config.toml
n_layer = 19
d_model = 224
n_experts = 32
experts_per_token = 2
d_expert = 288
d_shared_expert = 0
activation = "gelu"
moe_layers = [0, 2, 4, 6, 8, 10, 12, 14, 16, 18]
router_score = "softmax"
normalize_top_k = true
routed_scale = 1.41
balance_loss = 0.00396
balance_bias = false
init_std_router = 0.00743
lr_router = 0.00196
n_head = 4
n_kv_head = 4
head_dim = 64
vocab_size = 8192
norm = "layernorm"
norm_place = "pre"
norm_eps = 1e-05
positions = "rope"
rope_base = 10000.0
rope_fraction = 0.25
qk_norm = false
attn_scale = 0.125
tie_embeddings = false
parallel_block = true
init = "normal"
init_std_qkv = 0.0333
init_std_o = 0.0
init_std_up = 0.0333
init_std_down = 0.0
optimizer = "adam_variant"
lr = 0.00142
lr_mult_o = 1.61
beta1 = 0.9
lr_head = 0.00903
grad_clip = 1.0
warmup_steps = 419
schedule = "wsd"
decay_fraction = 1.0
decay_shape = "linear"
final_lr_fraction = 0.0
batch_tokens = 65536
seq_len = 1024
doc_mask = true
train_tokens = 532600000
steps = 8127
dataset = "wikipedia_en"
Below are experts of layer 2 (counted from 0) of a mixture-of-experts language model. Rows are named router (the router's row for the expert) and show model dimensions 0-111. Each number is 128 + 32 x the weight over its row's rms, rounded and kept within 0 to 255.
Before each expert's rows: a language model's description of what the expert responds to; "gets" lists some tokens that make up at least twice as much of what it gets as of all text. This comes from a sample of Wikipedia text that the model never trained on. Tokens count by the router's weight.

# expert 26
Sentence-ending punctuation
gets: ". ", ".", "\n", ")", ":", "). "
router [ 96 166 169 148 123 156 153 128 172 124 104 132  97 156 142 133 159 119 112  58 157 138 161 135 115 112 142 115 106 113 178  94 123 164 114  65 121 117 130 161  73  90 185 112  68 102 159 180 124 141 140 118  99 127 152  98 112 109 166 114 156 102  75 107 149  79 160  94 143 120  52 146 105 160 129 194 150 149 137  69 153  83 131 119  83  82 166 126  88 168 150 116 125 153  71 125 198 117 189 133 105 133 138 121 138  85  85 168 143 106  96  72]

# expert 12
List item dashes
gets: "- ", "\n", "201", "200", "202", "199"
router [198 117 175  78 163  83 143 139  77 131  92 198  81 137  86 151 191 144  98 123 124 172 107 124  75 112 100 117  67  89 151 115 109 141 112 177 128 154  99 117  94 118 127  76 109 110 144 147 133 118 132 118 171  74  97 133 125 101 100 137 123 109  95 128 144 214 128 147 116 107  64 117 149  69 156 102 139 142 134 136  63 112 123 118 127 107 181 177 117 195 155 164 148 152 132 128  87 116 110 184  48 124 138 113 158 150 129 175 154 191  47 134]

# expert 8
Word-initial capital letters
gets: "S", "C", "R", "T", "M", "D"
router [101 138 142 110 111 103 129 135 109 113 153 119 124 129 178 110 145 121 164 119  69 135 115 183 123 194 164  93 190 139  83 107 152  95 154 167 148 127 160 170  74 123 151  81 100 172 102 116 126 116 120 122  79 177 149 149 182 125 133 126  57 156 179 143 101  94 167 144 142  90 182 120  77 147 115  55  92  87 129 102 175 155 125 100 161 142  76 100 166 119  71 126 124 162 147 112 121 113  98  96 113  99 124 195 135 142 107  93 161  79 123 141]

# expert 14
Function words, conjunctions
gets: "and ", "to ", "was ", "is ", "as ", "with "
router [115 110 138 138 116 198  82 118 114 165  67  91  75 135 146 117  91 142 151 132 179  91  79 116 134 100  95 136 145 109 153  85  91 159 192  82  90 103 209 123 120 101 146 122  93 145 104 171 102  96 106  72 101 131 135 133  88 136  85 132 126 155 159 130 172 166 126  85 137 107 129 147 121  87 164 114 153 136 165 196 100  91 118 133 143 182 135 100 125  80 160 136 123 169 153 136  71 157 173 103 141 138 103 114 124 149 175 144 130 109  38 148]

# expert 4
Word-start fragments, table pipes
gets: "| ", "on ", "s ", "an ", "o ", "ate "
router [175 122 162 125 150 160 111  81 159 170  68 144 113 120  95 178  89 168 138 107 157 123  84  83  99 117 105 172  67 121 162 109 126 143 150  83 110 164  78 100 120 129 150 170 153  77 157 125 162  99 165 114 183 122 149  88  93 127 158 130 152 116  79 153 122 181 117 135 110 118  73 149 168 109 155 167 156 166 107 127  75 106  90 197  96 123 172 162  91 142 163 173 158 105 134 138 132 119 142 172 119 127 125  88 151 117 169 161 107 177 117  92]

# expert 20
Paragraph breaks, inner pieces
gets: "\n\n", "s", "t", "is", "am", "h"
router [ 94 140 137 134 139  94 115 139  90 139 205 170 140 214 161  91  84  80 145 137  92 109 120  78 134 129 145 121 164 114 149 120 120 117 130 144 135 144 122 212 144 112  75 127 119 121 150 151 140 127 123 104 131 159 126 118  87  84 134 143 114 101 103 170 207  95 137 178 145 125  93 138  84  88 110 155 194 123 112 140 126 139 126  84 170  98  55 144 154 129 107 127 179 141 121  62 148  79 169 108 132 159 216  84 155 128 137 131 139 160 154 115]

# expert 24
The preposition on, numbers
gets: "on ", "'", "1 ", "o ", "1", "5 "
router [204 103 170 130 134 143 145 121 150 135 105 146 138 146 123 154 116 120 132 147 120 108  94  84  95  81 154 132  67 126 142  92 140 129 182  91 105 123  88  88 165  86 176 148 102  49 120  65 151 114 162 102 170  79 157  89 156 136 117 180 165 173  77 141 148 162  90 151 161 115  78 137 124 120 123 167 118 140 120 130  67 120  90 148 127 153 173 171 116 147 161 198 155 116 147 121 114  90 115 167 110 133 112 115 175 119 187 163 132 161  97 114]

# expert 16
Quotes, pipes, word starts
gets: "|", "\"", "in", "es", "e", "o"
router [146 133 151 113 138 180 115  87 159 144 159  86 118 116 156 137 127 186 175 103 150  71 134  92 126  99 166 157 103 113 136  99  63 147 126  91 103 170  96 111 119 117 148 140  93  84 128  74 144 157 154 145 165 138  76 120 126 117 135 117 145 131  63 107 105 136  93 164 162 109  65 178 139 139 184 144 185 157  68 128 103  84 115 138 116 166 204 157  96 159 159 121 156 110 133 151  85 136 129 201 107 128 134  59 144 143 144 157  87 213  94 136]

# expert 9
Year prefixes and at
gets: "at ", "201", "200", ",", "202", "199"
router [196 127 156  85 164 134  99 121 140 143  58 124 129 108 118 160 109 138 137 145 161  87 140  94  93  85 104 132  67  85 150  80 109 160 132 111 125 116  59  89 141 126 124 133 115  74 170 118 111 175 143 158 144  74 172 101 127 104 158 139 142 134  55 109 143 133  88 141 132 111 102 101 146 101 149 164 138 137 100 161  75  58 106 153 127 114 184 178 148 168 156 128 185 110 144 131 106 139 124 122 132 177 137  96 195 103 147 151 110 159 135 142]

# expert 30
Nouns before suffixes
gets: "a ", " ", "for ", "'", "th", "A "
router [203 124 158 120 148 177 117 111 146 146  82 152 130 111  99 184  94  92 141 135 150 105 128 147 117  75 146 117  75 100 128 122 145 146 128 112 145 162 114  74 141  93 143 100 155 119 166 170  96 114 125 154 151  67 107 165 159 171 131 151 156 121  89 147 130 159 113 130 130 135 128 107 138 109 122 138 111 140  94 147  89  91 116 188 122  90 191 141  81 163 210 167 113 134 118 113 123 159 155 146  84 118 141 167 115 119 162 176 137 166 136 109]

# expert 18
Single letters in names
gets: "a", "e", "an", "k", "d", "f"
router [106 108 141 179 145  90 158  80 160 142 157 149 158 121 129  82 120 173 137  95 141  87 128 107 181 138 120 143 114 146 136 119  98 145 169 144 132 142  63  96 140 124 156 177 102 128 103  69 120 189 155 125 185 161 109 120 103 115 182 133 109 111 124  82 196 172 109 113 181 125  91 135 120 123 193 114 131 153  82 102  99  78  91 154 173 105 149 163 111 124 111 109 137 169  83 115 110  92  69 185 128 131 127 119 153 152 143 135 132 150 167  95]

# expert 28
Mid-word pieces
gets: "(", "as", "ad", "ia", "W", "V"
router [198 142 141  92 172 157 126  99 117 186  83 142 116 111 130 179 137 140 105 118 149 112 107 103  89 117 113 153  77  80 140  90 106 152 159 101 116 143  78  55 117 129 141  95 132 109 145 145 109 134 156 135 134 103 150 100  96 144 145 144 163 124  80 151 129 149 110 139 142 134 104 167 147 102 151 184 110 164  97 103 108  93  90 149 113 128 176 192 118 139 168 131 156 105 137 142 105 120 145 174 133 159 129  87 171 125 169 164 106 144 102 105]

# expert 2
Infobox field separators
gets: "==", "% ", "===", "th ", "°", ") "
router [ 84 109 142 191  85 126 137 137 184 116 121  93  91  71  87  79  98 161 111 117  99 143 106 112 137 132 151 199 167 146 134 149 105 180 131  95 176 113 111  86 152 154 124 191 138 145 103 126 118 119 128 179 137 133  36 185 124 105 169  79 154 141 139  38 133  99 153 179 124 172  97 112 202 147 128 105 173 136  97 158 114 163 161 135 157 136 148 102  68 112 106 125 127 156  68 133 179  97  97 108  84  96 118  95 134 154 126  66 131  75  76 172]

# expert 22
Hyphens, dashes, small digits
gets: "-", " ", "–", "2", "3", "3 "
router [194 150 174 100 144 162 114  96 123 173  62 132 119 113  97 170 112 171 112 133 155 114  92  98  73  56 121 151  66  83 150 122 114 179 163 119  97 137  89  87 154 120 149 136 121  91 146 164 119 135 162 113 185 106 139  98 100 134 110 112 170 132 103 133 173 159 118 161  98 149 115 203 179 126 162 160 121 154  75 130  91  94 101 153 112 138 190 175  85 155 135 130 136 139 139  99 138 133 165 164 141 178 104  88 169 149 198 162 130 119  94 119]

# expert 6
Commas after names
gets: ", ", "; ", ") ", ": ", "), ", "– "
router [154 135 173 146 144 163  93 141 135 146  63 153 118 109 170 175 113 180  69 124 171  99 117 121 106  97 135 131  76  78 120 102 120 162  92 131 169 150  78  66 106 101 135 126 132 111 146 100 113 129 133 196 168 106 158 100  95 113 125 115 143  87 104 133 157 174 149 153  91 118 156 143 128  78 122 174  92 183 124 132 119  83 115 138  80 109 159 197 179 179 164 113 135 132 161 137 141 172 160 126  91 143  98 121 125 154 187 165 123 151 107 115]

# expert 1
Table cell separators
gets: "| ", "ed", "was ", "is ", "°", "="
router [201 128 177 124 177 118 108 152 113 162  63 147 132 148  89 138 113 202  98 130 137 136 154  93  90 110 117 143  64  98 145 124 104 148 110 102 113 168  96  65 115 111 140 126 125 111 168 155  98 119 123 150 161 130 172 117 115 127 156 118 164 131  59 145 132 195 115 114 111 102 123 165 106 119 117 147  97 193  92 172  69 112  59 174 121 140 151 173 149 160 180 169 150 108 156 123 151 102 163 157 115 162 112 108 178 102 173 125 120 156 127 125]

# expert 10
Punctuation and clause links
gets: ", ", "==", "|", "– ", "that ", "–"
router [170 113 175 118 168 133 103 126 140 154  71 151 114 127 137 159 120 192 109  93  98 123 132 120  81  78 118 143  50  77 131 107 114 156 168  99 118 153  95  70  95  85 138 111 109  78 112 135 108 147 149 147 166 115 146 100 126 164 125 171 137 152  58 177 130 155 136 143 120 119 104 146 134  88 141 168 125 198 101 123 118  98  73 143 105 123 177 169 135 163 153 168 140 116 134 151 183 110 148 148  79 141 133 118 145 129 174 156 106 141 114 122]

# expert 0
Plural endings, table pipes
gets: "| ", "e ", "es ", "8", "and ", "es"
router [174 155 162 105 156 170 110 100 136 162  80 128  88 105 112 174 123 162 134 148 158 115 133  79 102  80 103 124  45  69 146  99  89 140 150 107 127 109  82  68 115 125 164 124 121  68 166 136 131 111 142 147 170  91 142 110  80 136 146 148 160 116  86 132 142 169 104 156 116 118 100 150 146  81 162 196 136 166 101 150  89  99 104 139  88 114 170 180 105 148 179 148 180 105 140 143 129 126 145 165 104 148 119 111 168 122 175 175 106 177 134  99]

# expert 13
Articles and determiners
gets: "a ", "the ", "in ", "an ", "of ", "The "
router [150 127 167 118 186 145 128  88 126 172  79 129  90 117 120 151 146 151 145 151 143 103  94  97 105  99  82 191  69 121 153 100 136 175 138 135 144 125  75  86 111  99 127 140 144  88 148 100 133 118  84 113 169 145 173 145  84 123 129 145 164 125 104 119 162 161  73 153  91 127 101 103 131 105 158 149 110 173  61 163  81 101  93 184 144 149 147 179 106 169 140 165 153  73 170 161 140 103 121 155 114 136  95 117 164 123 171 145 139 186 149 128]

# expert 15
Word endings, section markers
gets: ": ", ") ", "\"", ")", "===", "er "
router [196 108 192  90 161 161 146  97 125 124  86 130 105 129 130 183 124 131 137 162 150 123 114  75  82  80 144 122  88  67 153  96 133 149 150 129 116 107  75  77  90  87 156 140 128  86 163 125 101 114 140  95 173 101 156 122 133 162 142 160 169 173  90 128 158 186 111  98 148 131 125 159 137  92 126 174 120 178 130 130  74 108  79 117 112 136 178 160  99 149 239 153 172 111 125 124 155 124 161 161  75 117  84 142 171  88 190 136 123 160  91 115]

# expert 25
Numeral digits
gets: "0", "1", "2", "7", "3", "6"
router [173 117 128 109 154 194 116 158  79 146 176 104 152 109 180 103  93  97 162 152 141 150  84 131 108 136  77  93 152 148  84  74 155  87 115 143  77 106  86 120 173 127 180 193 151 106  90 140 194 106 156 110 170  99 163 104 124 148  68 104 117  85 127 156 150 157 100 189 165 103 116  86 160  80 139  89 119 115  61 103  97 119 135 123  71 107 136 141 170 106 108 161 137  99 152 173  89 126  95 157 138 149  60 153 157 139 124 188  98 167 129 135]

# expert 31
Parentheses, rare word pieces
gets: "(", "\" ", "re", "er", "r", "u"
router [137  98 143 152 145  83 150 119 129 103 183 143 121 140 129  89 158 151 107 143 147 144 188 107 164 100 151 123 170 144 190 154 128 151  59 160 132 134 110 154 147 130 125 150 146 128 103  89 112 115 121  99 122 160 130 144 131 118 127 154 148 157 139 127 149 135 114 108 150 118 135 102 111 140  64 156  87  59 126 140 124 131  97  73 117 100  43 148 186 188 123  66 105 187 120 142 145 135  55 146 140 126 149 178  71 129  69 110 104 112 208 108]

# expert 7
Prepositions and dates
gets: "of ", "in ", "to ", "by ", "|", "from "
router [184 140 164  74 149 179  87 129 117 173  82  94 123 108 127 161 119 165 123  98 133 148  75  88  93  67  73 165 103 145 131  91 130 148 134 132 151 134 114 101 121 106 128 145 106 120 158 103  89 127 131 155 144 128 136 156  98  97 126 166 156 123 122 102 128 145 126 124 133 133 103  99 162  81  87 187 117 166  98 150  57  87  81 187 136 150 174 174 138 151 172 176 188  98 165 138  77 114 117 162 121 169 156  85 173 145 192 147 129 172 104 144]

# expert 21
Determiners and adverbs
gets: "the ", "The ", "s ", "his ", "also ", "its "
router [135 106 109 106  88 151 201 115  57 134 130  81  90 142 169 166 113 154 132  99  60 102 128 172 162 129 108 108  87 203 181 177 104 165 116 141 118 126 123 138  96 116 159 102 117 113 125  62  93 111 132 127 138  68 168 129 149 184 138 131 103 135  55 210 134 152 147 115 129  38 109 113  59 142 146 107 110 145 124 141 119 114  95 105 206 158 161 110  85 115 124 183 139 141 127 125 142 102 137 117  60 141 133 129 189 121  92 123 115 129 148 127]

# expert 5
Numbers, dashes, pronouns
gets: "–", ",", "ing ", "'", " ", "He "
router [153  60  92  98 152 163 100  99  88 173 107 105 112 162 118 128 100 163 108 110  90 159  96 152  69  95 106 156 129 142 108 141  96 161 155  84 103  95 101 151  97  98 117 158  80 113 174 142 138 104 135 142 118 132  89 131 102 127 108 154 181 109  47 117 116 142 156 134 108 110  65  59 110  61 191 136 133 187  96 176 116  90 144 143 187  81 173 153 145 160 136 144 168 180 122 155  73 136  87 154  91 139 152  61 177 133 148 169 117 178  67 126]